From a checkpoint of a small mixture-of-experts model trained on Wikipedia.
Size: 8 layers, width 256, vocabulary 2048.
Experts: 160 experts in each of 4 layers, a softmax router, a shared expert of 128 neurons.
Training: a variant of SOAP for the experts, 654M tokens, 3889 steps.
Below are experts of layer 2 (counted from 0) of a mixture-of-experts language model. Rows are named router (the router's row for the expert), gate (a neuron's input weights, with its number), up (a neuron's input weights, with its number) and show model dimensions 0-255. Each number is 128 + 24 x the weight over its row's rms, rounded and kept within 0 to 255.
After each expert's rows: "gets" lists some tokens that make up at least twice as much of what it gets as of all text. This comes from a sample of Wikipedia text that the model never trained on. Tokens count by the router's weight.

# expert 102
router [149 144 161 129 113  99 106 152 139 151 144  65 161 154 145 131 186 127  99 121 127 129 119 142 109 127 108 143 110 140 160  95 136 125 107 166 119 108 110 136 104 123 126 120 132 116 130 135 141 124 134  93 126 167 150 114 131  90 114 123 167 157 143 101 105 120 163  97 122 133 115 119 113 117  78  86 141 151 161 141 123 148 151 103 164 109  81 118 114  82 127 144 139 139 109 164 140 138 127 104 149 105 133 174 105 137 161 139 132  88 108  97 123 157 107  86 172 174 150 170 153 135 121 109 156 105 144  85 118 147 153 179 124  99 164 152  94 154 157 127 157 117 131 106 170 121 115 161 143 110 142 114 124 106 120 113 143 105 161 112 111 108 163 105 114 130 132  98 149 137  92  97 106  92 115  76  99 149  71 131 126 150 144 120 154 146 155 119 157 131 156  95  85 113 103 139 183 133 136 144 158 109 134 138 121 134 142 130 101 113 128 133 122  78 113  78 129 108 166 142 116 140 135  89 158 103  92 127 164 156 126 152 122 126  93 101 111 127 107  80 143 114  92 173 163 125 124 150 139 138 135 123 153 130 130 154]
gate0 [137 108  94 124  62 153 152 141 134 132 131  87 128  93 147 128  84 143 113 136 122 133 112 148 172 165 140  98 141 110 109 142 138 154 128 129 147  96 147 112 107 140 144 108 121 120 102 104 128 149 123 163 153 137  84 151 140 105 146 156  86 117 127 109 111 107 164 117 144 131 164 113 115  93 126 151 128 141 137 138 123 130 156 141 165 117 126 115 123  80 135  85 135 155 152 118 116 100 146 174 138 123  92  58 132 120 154 162 127 108 139 104 141 130  89  93 141 155 151  89 123 176 148 108 106 101 124 135 133 123 166  95 134  90  95 111 101 166 140 158 110 160 179 119  89  94  90 162 102 169 134 152 166 153 161 137 143 106  88 160 106 157 118 154 124 123 140 136 100 140 139 145 108 114 115 134 115  91 158 125 101 137 176  88 150 132 171 104 119 155 121 157 124 106 159 120 118 106 142  95 105 113 119 124 123 151 129 109  91 146 149 186 103 157 157 107 104 109 146 145  93 137 117 129 128 146 113 142 106 130 123 127 141 113 148 104  87 123 112 145 171 103 150 180 149 131  72 135 138 115 115 100 121 119 139 108]
up0 [166 162 130 171 117 136 124 153 120 111 156 132 152 113 144 101 141  74 121 177 160 115  93 116 105 126 130 150 171 142 141 149 117  70 116 142 133  96 163 137 115 167 166 140  79 124 127 138 129 140 116 113 123 168 139 154 148 128 147 101 131  99 138 111 134 142 119 158 148 123 119 108 119 164  96 130 147 105 129 117 135 129 179  98 126 162 120 138 119 104 131 162 110 137 168 169 116 110 119 101 141 123 122  81 115 170 129 131 126 130 124  90 123 108 123 113 128 108  76 112 184 118 140 145 148 130 113 142  87 133  71 153 104 122 109 156 184 137 136 127 139 150 100 114  98 163 128 104 120 147 136 115 125 150 165 106 126  86  94 103 144 147 124  97  96 103 147 110 153 110  94 123  98 126 100 112 185 124 186 117 107 143  83 138 117  88 159 177 142 110 173 163 119 138 106 144 161 123 147 166 102 110 126 125 123 136 149 145 137 113 125 135 128 146 124 149 132  92 146 121 130 122 116  95 100  94 121 167 163 149 133 114 153 111 163 101 112 122 133 142 143  95 177 169 109 124 141 114 130 109 138 111 163 142 178 103]
gets: "v", "uc", "V", "oc", "inv", "adv"

# expert 151
router [ 95 156 165 101 125 115 122 117  41  99 117 113  85 164 122  94 125 107 181  62 127 129 161  92 146 110 109 146 131 106 115  98 122 145 118 154 113 137 115 142 135 186 140 123 136  84  91 129 152  71 110 170 153 126 100 112 146 113 131 129 152 162  99  98 127 123 108 128  97 105 156  92 110 144 138 101  75 129 161 138 150 125 145 121 118 175 141 118 151 125 157 130 140 129 101 104 158 132 107 137  79 165 127 139 145 153 130 130 104 105 162 145 125 122 144 142  67 144  79 135 153 153 129 142 130 127 122 105 168 109 184 147 143 148 116 110 147  94 101 142 150 123 110  84 124 148 118 146 148 114  97 113 169 161 107 115 155 146 121 168 170 114 133 138 109 128 123 149 138  82 123 171 139 103 160 126 107 116  99 156 103 132 156 136 130 151  96 140 123  85 102 141 126 130 143 130 127 164 128 126 156 138 136 116 102 113 100 143 109 119 161 145 157 130 100 112 175 140 123 134 119 129 120 101 129 170 132 166 120 158 103  97 129 140 140 117 158 142 165 139 154 142 164 110 139 120 115 141 154 148 130 121 113 105 106 126]
gate0 [107 137 160 132 124  91 109 154 135 130  96 117 129 147 164 121 147 158 124 115 103 124 143 132 119 136 148 120 102 103 115 119 152 135 164 123 147 104 122 122  91 140 170 145 125 113 121 119  83  72 120 137 139 146 117 134 119 103 112 152  93 174  96 164  93 125 125 109 111  97 138 132 134 152 136 113 142 106  85 144 150 165 127 166 129 153 138 124 111 147  88 137  92 130 129 167 119 145 100  95 163 154 144 129 151 182 165 124 110 156 137  77 154 121 117 121  91 114 106 165 157 155  84 129 148 118 116 103 104 131 136 147 153 128  70  96  60 145 163 160 125 137 131 134 126 106 115 130 133 137 146  86 113 138 105 145 125 143 149 147 111 135 145 135 149 100 136  70 143 154  98 135 130 112 148  74 131  82  94 164  96 126 131 142 153 104 135 127 138 141 127 106 125 113 107 117  72 129  71 108 103 113 183 130 109 109 130 160 146 119 140 108 129 156 103 127 138 125 165 117  75 125 116 149 162 141 124 125 136  64 159 132 164 156 104  82 119 145 136 122 109 123 189 134 137 140 124  88 156 118  96 111 122 131 108 101]
up0 [119 116 187 106 149 111 137  86 150 110 139 143 129 140 126 125 150 140  92  90 107 195  94 145 131 133 132 131 109 117 135 150 138 134 121 123 158 145 136 114 154 154 149 165 144 183 120 116 112 123 111 126 165 100 145  92 152  87 150 122 131 159 142 167 135 151 158  95  90 181 150  90 119 136 117  94 121  89  88 124 120 184 112  92 156 111 146 113 125 121 106 144 140  89 121 124 140 174 123 134  99  93  86 119 144 118 156 168 132 166 104  95 132 113 160  88 142 127 121 149 119 163  99 132 101 103 109 136  96 139 116 147  99  96 140 103 141  74 133 155 131 106 147 125 118  87 140 139 139 143 128 116 142 145 134  75 110 125 198  98  91 130  68 114 104  85 121 112 120 127 127 114 106  86 122 141 126  93 109 139 110 157  93 104 147 139 157 157  93 147 126 140 137 101 148 178  96  93 131 112 125 164 114 103 154 132 108 120 108 103 145 137 106 117 144 148 157  95 124 141 125  93 142 138 137 109 130 130 125 100 114 160 130 153 103 132 146 111 185 111 113 130 145 123 139 113 145 129 140  93 136 148 141 156 131 100]
gets: "ic ", "et ", "tic ", "}", "ial ", "ern "

# expert 125
router [163 134  71 169 130 144 122 121 127 157  95 109  83 112 126 111 143 116  92 162 122 131 107 100 133 112 118 133 108 157 108 101  93 167 138  80 120 138 146 152 128 100 165 124 134  69 161 143 126 117 121 165  93 115 101 139  89 109 154 155 121 110 104 108 134 107  86 153 134 143 143 143 129  83 112 130 113 128 165  97 125 177 145 121 159 115 118 158 119 206 166 149  74 111 121  82 161 116 153  72 148 162 113 112 111 125  97 108 152 138 149 122 134 131 122 136 111 137 142 136 105  98 139 130 118 155 152 114 137 112 114 100 152 119  98 115 163 135 160 133 142 125 104 191 112 112 160 141 147 115 141 160 133 107 124 128 126 125 127 144 111 124 161 119 105 161 134 112 128 117 119 160 147 150 140 161 139 159 144 121 133 139  98 125 117 100 104  85 107  96 128 137 123 165 132 107 153 127 107 160 133  93 107 126 106 167 133 132 146 120 186 112 113 129 108 142 141 135 123  96 153 119 143 128  78 154  98 103 110 121 128 118  96 131 165 107 131 107  79 109 111 149 165 124 139 155 102 162  93  88 136 146 127 108 188 157]
gate0 [120 103 109 124  95 114 151 114 116 137 128  89  82 123 123 125 122  98 127  81 129 141 136 175  88 116 119 138  98  95 148 117 123 131 104 117 149 154 137 182 122 159 126 139 156 117 126 117 144 117  98 139 129 110 137 160 163 121 132 137 120 134 124  80 164  88 183 127 110 134 131 126 102 127 105 120 120 160 141 146 150 165 130 120 131 120 131  98 121 126  74 134 103 159 156 129 104 111 117 130 104  87 140 137 152 141 148 107 116  82 122 124 162 154 113 166 104 124 152 121  67 120  88 139 153 113 162 151 143 145 122 127  98 131 139 135 118 147  97 148 146 106 109 110 122 121 142 169 145 117 144 114 143 115 129 153 176 127  91 185  98 129 148 136 110 149 136 156 107 161 165 155 117 124 110  63 153 146 110 118 116 131 156 131  75 129  96 169 109 117  98 152 107 108 123 170 113 126 130 110 145  81 135  62 107 143  94 163 114 121 113  85 120 110 140 175 110  96 136 135 132 137 112 157 100  91 121 128 155  83 130 129  93 143 112 162 153 128 142 129 138 141 145  83 196 145 101 146 171 127 122 113 105 108 150  94]
up0 [164 136 129 147 129 152 104 166 149 110 114 135 193 172 100 137 150 122 100 108 121 145 133 161  99 154 134 126 132 123 132 136 119 119 117  87 133 140 127 151  82  92 194 151  85 167 116 135 102 124  92 132  93 151 160 147 144 138 107 149 131 152 128  92 118 169 143 148 112 104 151 113 129 140  92 125  96 127 118 119 123 120 115 180 178 132 157 151 123 138 132 112 150 169 135 149 138 117 105 114 132  90 128  80 119 141 105 116 142 137 146 126 141 117 150 136  82 135 134  97 163 127 122 151 142 133 133 131 150 122 127 202 108 131  98 102  95 144 129 107 134 139 143 148 167  86 132 153 118 134 119 117 112 141 137 141 162 114  81 102 133 153 160 167 128 102 106 141 121 114 135 131  90 143 130 139 123 120  98 122  95  86 176 102 114 109  96 161 123 126 164 202 115 138 134 114 109 115 108 121 101 137 127  88 136 150 151  98 154 136 140 123 132 123 149 109 165 137 158 136 179 158 131 105 164  89  79 166 133 167 171  86 121 162 139 139 115 121 195 122 147 113 122 128 134 140 151  98 124 127 113 127 117  93 122 133]
gets: "a ", "i ", "A ", "ia ", "o ", "ina "

# expert 31
router [135 128 110 135  97 131 124 132 124 138 173 137 109 106 133 133 160  96 127 139 122 115 161 144 115 136 147 140 133 152 146 125 131 147 132 169 111 140 104 161 151 122  87 161 151 152 146 130 118 165 148 138 128 141 165 145 129 173 172 157 134 119 117  93 108 120 167 119  99 123 119 134 156 149  97  95 116 165 153 180 159  93 129 151 134 136 109 151 117 112 133 137 101 141 146 169 132 100 171  84 133 120 163 125 138 117 130 104 104 142 114 155 152 112 138 136 174 109 123  78 123 135 153 150 124  96 126 133 123 138 102 170 140 121 155 112 102 122 130  98 146 122 119 110 169  77 134 127 143 105 150 150 158 127 132 134 189 162 141 146 131  97 105 113 126 128 175  82 161 159 102 110 196 132 120 104 168 139 112  84 140 131 114 124 132 174  95 133 144 132 126 100 114 140 144 145  97 148 132 157 136 151 131  91 143 135 129 122  82 126 138 101 124 159 137 139 132  99 115  79 124  90 156 160 112 123 153 169 171 157 112  92 130 131 161  91 118  84 147  85 142 134 164 154 163 134 167 144 142 153 106 154 192 141 136 158]
gate0 [131  90 170  84 150 113 162 158 120 108 112 127 112 114 128 127 134  96  84 110  86 147 119 124 153 134 168 140 100  84 172 105 112 101 133  89 137 101 190  99 136 137 107 151 108 161 101  83 170 130  94 135 120 128 120 122 113 101 123 135 127 104  69 124 165 102 131 101 124 116 140 142 102 181 131 119 127 153 116 126 152 138 146 129 136 120 130 117 114  91 149 116 116  92 120 113 134 143 146 167 115 165 137 146 126 119 151 166 137  86 119 146 123  94 149 141 109 144  88 142 111 122 113  76 147 142  76 102 152 133 137 157 143 140 101 114 122  91 149 123 126 125 126 133 103 135 111  97 148 115 132 136  83  60 135 150 121 115 135 159 109 115 106 120 119 121 134 110 103 140  98 111 152 131 125 132 161 101 164  89 139 115 123 128 156 129 141 110 111  96 114 122 183 153 166 122 114 181 125 108 129 153 167 132 139 124  81  99 149 133 131  86 168 157  98 114 107 188 175 136 112 135 114 144  99 128 137 117 110 128 106 138 156 114 133 116 142 153 106 107 139 140 129 126 100 158 139 147 155 110 175 147 142 108  72  80]
up0 [ 87  98 126 116 103  70 134 151 135  73 133 138 137 126  97 107 161 103  88 120 115 153 101 106 135 102 148 168 128 108 143 106  92 142 127 106 143 162 149 160 109 131 162 149 133 143  78 100 138 152 145 143 135 123 127 142 141 118 141 164 121 134  82  80 192 131 119 132 134 107 146 103  87 126 129 132 127 137  99 118 147 122 165 158 120 109 115  88 146  85 125 141 121 109 117 152 111 102 134 148 112 167 165 130 129 136 135 143 126 113 136 131 131 149 146 147 112 116 155 114 139 130 141 101 146 106 100 124 127 124 147 150 126 138 124 105  47  93 130 118 105 112 118 104 104 121 125  96 147  85  96 167 114 101 110 163 140 117 151 171 128 102 138 133 127 126 150 156 113 147 121 151 118 120  86 112 138 118 206  70 168 120 175 145 146 158 120 102 130 128  99 107 167 141 122 131 120 126 112 146 141 140 169 153 147 122  96  95 146 122 129 109 136 189 108 126 129 114 125 126 110 146 100 119 114 105 104 119  85 137 109 151 140 113 110  88 141 189 125 106 130 165 138 145 108 156 157 144 178 128 107  86 103  88 141 116]
gets: "t", "ul", "te", "th", "att", "itt"

# expert 28
router [154 123 116 145 139 140  91 111 157 137 169 132 126 157 160 125 170 119 117  97 140 128 158 171 143 124 177 138 140 172 127 135 147 134 123 112  78 160 138 136 114  97 117 141 122 155 118 116 137 136 130 115 162 142 162 108 131 104 170 156 149 130  92  97 134 117 190 134 119 152 113  77 123  93 166  78  85 123 109 139 147  99 149 112 101 113 124 117 125 114 132 138  98 157 148  88 129 113 189 103 122 153  86 114 157 120 116 141  98 131 121 168 122 111 112 109 138 114 167 149 102 139 116 103  74 121 107 127 125 133 124 154 110  88  99  90 110 106 105 120 145 153 101 146 154 123 110 132 131 132 185 138 121 119 155 171 152 139  77 134 128 114 141 176 119 109 122  96 125 170 133 121 142 109 136 108 143 127 110  99 120 100 159 125 112 145 135 109 139 152 110 112 102 125 178  94 148 144 136 131 147 115 132 144 165 144 130 112 138 199 151  84 182 154 119 176 130 140 121 124 149 117 130 148 112 135 144 100 123 132 125 111 108 142 143  92 166 111 118 163 165 117 132 116 144 121 185 101 151 134  81 118 122  86 154 118]
gate0 [109 138 137 129 149 146 121 134 125 108 145 118 148  94 115 124 118 147 145 128 101 152 102  98 160  99 116 109  82 122 107 159 131  96 116 137 156 147 121 100  96 118 141 133 134 168 159 130  93 158 106 119  89 104 141 134  83 151 110 114 176  87 143 114  83 134 131 108 143 116 135 111  71 121 121 129  92 162 131 123 133 138 126  94 111 151 125  77  45 114 160 129  90 150 127 122 115 183 131 131 144 130 106 123 149 145 103 148 124 151 118 135  86 122 101  74 138 127  85 111 113 101 140 110 107 114 120 120 101 147 166 131 129 152 122 105 130 124  90 144 131  85 153 143  91 172 147 127 127 130 175 144 136  94 135 120 171 104 133  98 156 142 111 159 103 121 113 119 135 115 107 112 124 157 117 153  91 116 107 126 141  83  86 193 164 140 150 106 149 120 115 133  99 118  92 160 117 154 150 116 136 141 111 133  86 122 130 104 143 113 183 140 147  99 117 124 166 131 132 136 167  77 112 146 102 126 102 143 101 128  98 173  82 135 112 139 117  88 115 118 160 166 162 137 135 103 134 132 111 149 110 104 156 120 101 125]
up0 [116 124 115 156 121 117 191 146 103 129 108 138 109 110 142 162  97 117 125 161 138 132 194 140 131 135 130 126 121 122 107 152 178 150 153 122 146 115 156 146 131 174 131 132 159 115 145 120 121 133 160 114 158 107 158 102 162 133 142 101 138 106 165  97 135  52  93 115 135 124 154  90 145 151 106 148 161 105 151 106 109 103 127 113 186 109 106 150 158 115 133 117 146 184  85 156 129 109 172 119  96 135 141 153 118 115 162  95 123 143  84 149 152 158 145 103 108 126 130 140 116 123 166 140 153  93 102 145 165 134  86 168 152 135 169 149 118 155  96 149  90 167  92 168 102 107 158 123 125 117  87 130 146 132 128 106 152 139 107 107 160 109 165  81 139 134 156  90 161 184 111 150 141 127 107  78 113 163 151 138 130 141  93 107 100 103 127 146 145 118 124 134 132 164 141 111 111 116 176 144 150 138 118 145 161 125 143 126 140 123 119 142 144 103 156 123 146 147 148 120 113 166 130 135 142 121 106  98 160 126 112 102 149 149 165 128 116 150 120 117 103 129 105 114 122 155 105 103 146 120 130 116  94 141 157 156]
gets: "or", "t", "n", "l", "m", "por"

# expert 65
router [ 91 124 164 173 156 115 137 121 134 162 104 139 124 134 122 136 119 107 165 121 165 129 104 124 151 146  99 138  94 134 138 169 134 119 125 136 119 140 150 166 106 137 102 137 150 122 121  91 164 160 123  95 121 117 149 152 122 104 101 128 122 117  96  83  89 143 147 144 133 125 146 136 156 154 128 137 113 152  98 130 141 117 115 118 112 158 129 137  71 147 158 146 154 120 160 156 151 114  90  82  87 132 104 105 113 115 203 136  72 169 101 112 108  97 127 150 141 106 111  70 159 130 108 140 108 118  90 132 138 135 133 140 139 155 111 143  99 112 111  91 114 181 107 105 127 167 157 108 166 152 148 107 137 151 114  84 144 136 104 134 127 104  81  90 137  99 148 133 131 133 103 158 115 116 145 116 164 134 147 111 105 121  89 125 119  99 101  87 155 117 117 136 111 132 111 140 144 110 189 172  85 159 160  96 108 141 163 134 127 147 143 153  91 149 162 128 145 132 141 102 135 103 171 123 179 148 168 115 107 126 134 152  99 138 106 141 115 113 117  98 107 124 174 134 118 126 126 144 129 118 101 138 139 180 135 163]
gate0 [120  97  93  98 144 147 118 131 139 131  75 140 118 170 103 104 174 117  90 122 136 123  96 131 140 118 143 135 151 174 140 145 135  89 133 126 185 126 135 108  95 145 147 161 107 175 113  98 112 141 123 141 140 121 115 165 116 140 163 117 125 123 163 149 112  91 103 109 122 165 118 112  60 140 129  71 149 110 101 103 176 158 111 191 126 111 133 129 145 112 163 174 129 134 156 129 147 114 131 132 109 150 123 112 109 126 140 150  94  85 129 130  91  89 158 126 105  88 134 136 103 107 119 165 147  99 143 144 116 155 149 163 147 149  98 111 120  73 122 141 118 134 115 138 128 147 141 105  78 127 141 150 117 161 109 108 117 112 137 128 129  93 149 139 106 140 166  92 140  99 134 175 134 124 182 110 102  63 128  89  98 130 141 132 159 138 108 144  96 149 150 128 126 158 117 151 161 141 121 106 152 130 126 186 107 123 124  79 143 114 147 101 136  93 140 110 125  99 155 132 142  95 138 147 126 108 123 109 126 114 119 104 173 120  88  91  85 127 126 112 105 141 116 140 127 103 131 126 115 110 177 125 146 121 118 124]
up0 [106 151 164 116 121 104 136 133 124 141 194 110 144  94 123 132 120 117 122 129 132 116 137  82 116 177 122 103 122 136 128 123 112 142  68  89 117 140 123 151 140 126 129  75 165 107 140 150 123 116 138 130  79 141 121 128 136 132 114 159 123 128 113 133 151 187 171 114 123 130 150 166 169 129 107 190 123 137 164 131 112  92 166  71 141 136 109 143 111 138  99 111 148 140  96 175 105 155 150 111 140 147 133 104 125 155  96 131 155 153 112 132 193 169 109 133 142 155 118  92 154 135 181 118 114 145 137 138 155 118  89 106 105 112 171 121 162 166 119 102 143 123 135 133 133 115  92 131 143 118 128 109 140 109 124 146 144 151 121 174 140 157 117 146 133 113  87 160 116 129 126 100 143 130  88  89 121 177 129 121 161 131  77  96 113 125 172 127 132 124 109 152 167 118 117 112  98 137 137 135 101 142 122 105 135 135 102 137 106 113  88 134 118 159 101 163 113 157  91 136 126 177 132 120 107 118 133 112 139 143 149 136 109  84 138 161 164 119 162 145 137 103  99  99  98 137 106 117 171 126  82 132 143 139 159 167]
gets: ".", ",", "O", ").", "New ", "?"

# expert 131
router [114 139 125 127 102 128  73  98 116  85 130 135 155 150 156  92 168 121 124 144 160 116 147 132 116 145 130  88 150 117 121 175 123 174 120 116 140 122 116 150 126 144 126 132 130 144 182  92 105 115 137 185 124 135 166 147 123 135 121  89  95 155 133 123 138 101 118 156 126 178 150 102 159 140 124 185  66 106  78  96 133 178 167 126 126 135 117 120  99 129 129 165 146 156 156 105 110 117  94 113 117 122 145 145 126 124 149 127  98 142 142  93 126 163 126 133 133 124 194 144  97 116  92 108 146 133 124 103 136 103 132 140 103 120 111 144  96  97 182 120 128 134 119 167 114  89  92  88 126 120  89  89 104 123  86 146  97 119 143 136 167  93 136 115 120 134  89  70 172 121  98 133 162 134 109 125 153 100  99 154 128 131 116 147 116 121 174 180 124 127 140 144 141 117 147 120 103 114 116 131 107 130 166  84 150 157 122 129 166 130 110 108  96 106 122 130  85 146 151 143 136 156 100 130 161 126 134 155 129 123 126 198 174 128 138 125 136 145 153 135 124 129 110 132 153 146 130 139 122 122 118 132 143 116 107 114]
gate0 [ 88 128  86 144  96 137 147 128 134 137 139 134 136 169 121 106 160 200 127 146 118 138 168 129 116 146 115 124 118 134 109 157 130 122  90  80 129  94 120 106 170 125  96 165 126 140 138 125  87 157 166 115  79 122 112 129 132  64 127 120 113 105 123 165 130 135 117 131  87 202 148  77 106 120 155  99 108 165 108 147 154 163 113 150 131 138 105 145 113 154 130 130 178 149 129 144 138 151 138 135 213 124  87 151 138 133 127 119 116 114 135 152 105 115 113 115 105 129 111 129 132 119 141 134 179 135 121 141 138 122 126 124 145 152 130 171 102 132 130 112 158 110 158 119 114 146 179 117 102 136 141 138 104 131 111 144 146 125 121 139 125 171 138 113 141 137 134 160 133 122 131 139 184 140 127 127 103 139 158 124 150 135  58 138 114  84 123 136  93 127 127  99 141 105 176 121 121  99 132 117 141 114  82 116 160 151 115 108 106 107 117 129  89 106 142 124 103 122 165 159 150 139  77 146 168 150 117 146 148 135 137 116 189 100 109 135 103  96 122 117  99 156  89 124 111 124  73 128 144 105 144 152 125 126 133 118]
up0 [138 129  70 151 128 109 152 164 121 120 113 116 139 157 132 109 126 161 123 128 129 129 124  95 164 137 103 127 131 131  55 137 170 129  96 152 132 118 107 109 140 155 123 149 125  99 138 164  86 181 137 106 141 121 143 103 104 118 166 130 129 128 110 156 140  81 108 144 101 166 182  85 165 148 161 152 139 141 102 153 128  97 140 153 153 146 122 118 145 111 124  83  83 116 148 129 144 138  99 150 157 121  85 170 141 142 160 100 126 139 130 131 139 128 113 104 124 149 131 142 151 115 135 114 119 123 126 126  91 151  74 149 174 122 116 174 110 154 116 108 141 127 161 130 122 173 155 118  97 163 117 133 152 139 114 148 146 140 100 110 159 155 128  91 147 125 121 120 125 147 137 170 117 109 123 160 105 129 202 160 129 154 112 141 121  95 113 113 116 124 143 133 151  99 155 137 109  75 149  88 133 149 117  88 131 155 130 134 123 126 117 144 103  73 135 145 128 137 159  97 124 118 140 140 142 134 120 123 111 130 105 139 191  93 182 175  78  96 155 120 105 166 124 140 104 116  87 128 119 165 142 137 115 114 106 119]
gets: "a ", "an ", "born ", "A ", "ed ", "one "

# expert 62
router [134 119 122 133 151 168 136 123 130 151 131 133 133 108 119 160 165 101 153 129  88 138 108 166 160  83  88 155  99 143 135 142 186 174 134 121 112 171 165 151 163 127 103 158 117 138 134  97 128  92 146 151 108 135 122 129 142 155 154 145  84 122 136 136 165 116 157 121 133 129 169  96 121  86 133 120 183 143 176 127 135 119 132  95 131 148  96 101 154 127  98 143 149 106 148 102 138  88 165 140 145 117 131 131 162 118 149  99 128 126 107 161 105 134 139 120  93 133 110  80 149 104 176 132 146 103 170 156 124 114 131 135 129 171 127 114 151 154  88 113 140 129 118 115 109 165 114 151 136 116 125 103 144 104 112 131 137 124 138 127 143 143 103 112 102 195 100  94 114 121 120  85 113 174 115 119 133 144 121  98 122 121 114 153 136 123  96 109 158 119 150 153 148 117 150 130 168 119 158 101 108 112 163 129 131 120 147 140  85 100 165 147 165 145 154 138 174 114 151 120 147 148 143 101  92 182 147 109 136 122 138 138 107 137 138 165 141  96  74 135 157 113 108 129 139 146 168  93 157 136 144 166  73 129  99  96]
gate3 [108  90  99 117 116 120 145 114 130 101 157  84 105 124 127 126 144 142 147  66 134 138 147 144 130 114 130 153 101 103 125 157 188 120 105 154 130 122 104 132 138 115 117 115 155  52 161 104 115 152 129 116 126  89 117 159 101  92  97 140 151 135 117 117 106  96 126 161 130 168 137 183 152 129 156  81 135 127 152 118 168 127 147 134 126 102 147  97 129 103 153  97 103  94 115 128 170 110 154 114 132 125 112 150 122 135 142  96 147  81 149 126 133 124 142 160 142 142 110 130 106 153 129 144 141 170 112 152 184 146 191 106 137 133 131 139 125 129  91 123 118 140 149 118 172 132 131 113 127 122 144 126 145  79 134 129 113 187 142 146  99 130 130 119 129 131 101 129 151 143 130 139 118 134 136 127  66 144 116 109 109 142  75 131 145 118 132 111 124  90 145 120 115 136 105 158 142 167 145 123 168 130 119 123 116 140 133 138 153 132 125 136  83 130 114 139 150  86 133 130 134 140 165 122 135  67 127 115  89 108 190  70 114 135 129 101 140  99 169  97 167 113 146 107  92 159 109  85 102 141 128  87  82 124 145 139]
up3 [112 131 174 115 123 121 109 123 109  99 110  88 166 141 138 110 116  77  97  82 143 135 136 141 173 161 131 115 128 117 144 142 162 117 125 140 129 101  74 176 112 102  86 126 106 127 129 109  91 134  76 125 131  77 140 145 166  95 119 100 157 122 147  88 119 102 113 143 107 130 162 168 187 143 123 144 120 134 171 151 144 130 183 115 125 138 114 110 144 170 122 134 130 119 106 121 132 136 153 114 121 127 150 137 200 137 144 149 151 120 117 122 130  84 156 123 178 104 120 107 148 124 123  83  99 124 123 111 159 149 177 128 156  85 131 155 132 176 160 138 146  84  99 120  95 148 150 118 146 155 120 117 111  84 176 126 161 156 128 115  97 138 158 156 144 134 143 107 102 131  82 105 134 115  92 167 110 167 149 154 105 135 128 120 133 124 169 111 113 116 113 131 140 110 130 146 130 143 134 130 143 134 125 145 125 119 148 149 108 132 103 118 143 134 140 173  90 103 115 109 140 122  84 124 131 139 132 140 157  79 175 104 141 134 122 115 144 131 120 137 132  89 108 103  63 107 128 114 153 134 137 127 121 172 152 120]
gets: "and ", "-", "–", "& ", "/", "'"

# expert 76
router [ 94 140 137 116 112 137 122 140  88 141 125 122 153 129 108 161 146 100 152 167  90 125 142 149 107  69 134 152 121 143 117 143 175 133 116 136 153 134 146 153 164 140 122 176 136 148  63 112 132  86 124 144 111 103 135 154 157 157 164 161  78 114 104 135  96 124 134  98  99 137 176 109 141 148  89 144 137 100 119 132 128 156 152  96  99 165 111 122 113 102  92 174 160 140 169  77 134 100 119 142 134  86 124 103 131 121 141 123 115 140 138 133 114 158 143 134  98 148  82 121 124 146 157 121 117  95 142 131 156 138 136 183 114 164 120 159  70 141 110 135 161 129 121  81 114 174 115 122 105 116 118 121 173 120  80 105 148 153 129 134 150 109 116 104 123 121 148 115 135 105 121 120 112 151 169  74 146 118 137 107 144 144 145 161 123 134  88 116 149  96  92 129 116 129 107  80 162 125 136 107 144 149 149 140  88 172 119 150 156  91 145 158 122 158 147 154  91 113 116 127 116 145 169 138 129 164 117  90 119 121 116 132 124 134 128  92 103 149 106 147 128  92  96 141 178 109 137 105 154 144 119 136 122 108 108 119]
gate0 [129 131  98 124 143  91 111 128 126 167 122  98 120 143 121 132 120 150 123 209 116  99 168 144 119 156 141 128 120 108  88 141 146 122 175 152 175 138 159 102  94  85 135 110 111 109 160 133 126 186 153 111 156 109  87 115 112 123 140 115 124 126 134 140 120 148 131 118 121 150 100 116  94 126 149 110 130 157 145 147 104 166 165  60 117 164 119 121 124 137 122 120 120 116 138 148 126 107 100 139 114 150 163 126 133 106 137 124 154 101  90 128  93 144 173 104 144 145 139 139 112  92 122 104 165  88 130 122 167 136 120 138 140 121 156 119 127 144 102 117 129 141 130 127 151 169 144 115 119 120 142 101 159 131 111 116 106 111 149 117 155 137 113 139 139 151 109  87 148 127 138 110 143 122 146 129 121 158 110 125 109 124  98 118  91 105 128 102  94 103 160 138 129  83 176 135 151 150  93  98 122 147 132 137 126 130 141 137  94 121 122 146 116 160 152  94 123 118 122 119 132 105  82  95 101  97 115 105 119 154  45 139  95 133 112 140  85 110 138 123  84 113 119 172 131 107  64 147 100 149 160 153 105 103 207  88]
up0 [111 128 105 132  80 147 118 140 127  97 122 165 150 134 135 130 116 106 126  94 138 137 123  63 143 115 137 159 130 136 162  98 108 189 116 102 106 141 115 167 159 165 141  92 116 121 103 128 140  98 124 147 126 114 143 113 119 131 113 122 112 120 113 106 172 142 112 165 139 125 134 174 141 181  79 152 113 131 116 136 134 100 106 151 131 104 117 123 127 124 112 130 134 145 118 148 124 146 122  80 131 121 117 111 110 122 151 117 143  95 140 146 159  90  82 123 102 116 113 153 108 161 136 144 101 162 113 122  94 122 162 179  83 110 122 141  97 144 124 112 168 137 142 120  89 102  93 169 125 153 115 130  78 114 146 135 160 131 110  90 123  91 168 149 148  87 175 134 144 138 116 146 144 121 126 120 151 101 162 115 145 131 142 157 162 143 125 140 133 144  99  96 111 176  67 111 151 137 121 126 135 146 147 123 174 109 125 145 154 157 123 127 121 103  70 157 136 168 133 115 102 170 102 132 131 151 127 136 135 132 160  85 151 117 156 128 152 150 141 125 166 156 169 125 135 145 141 102 145 103 137  99 158 198  87 168]
gets: "-", "–", "/", "+", "per ", "−"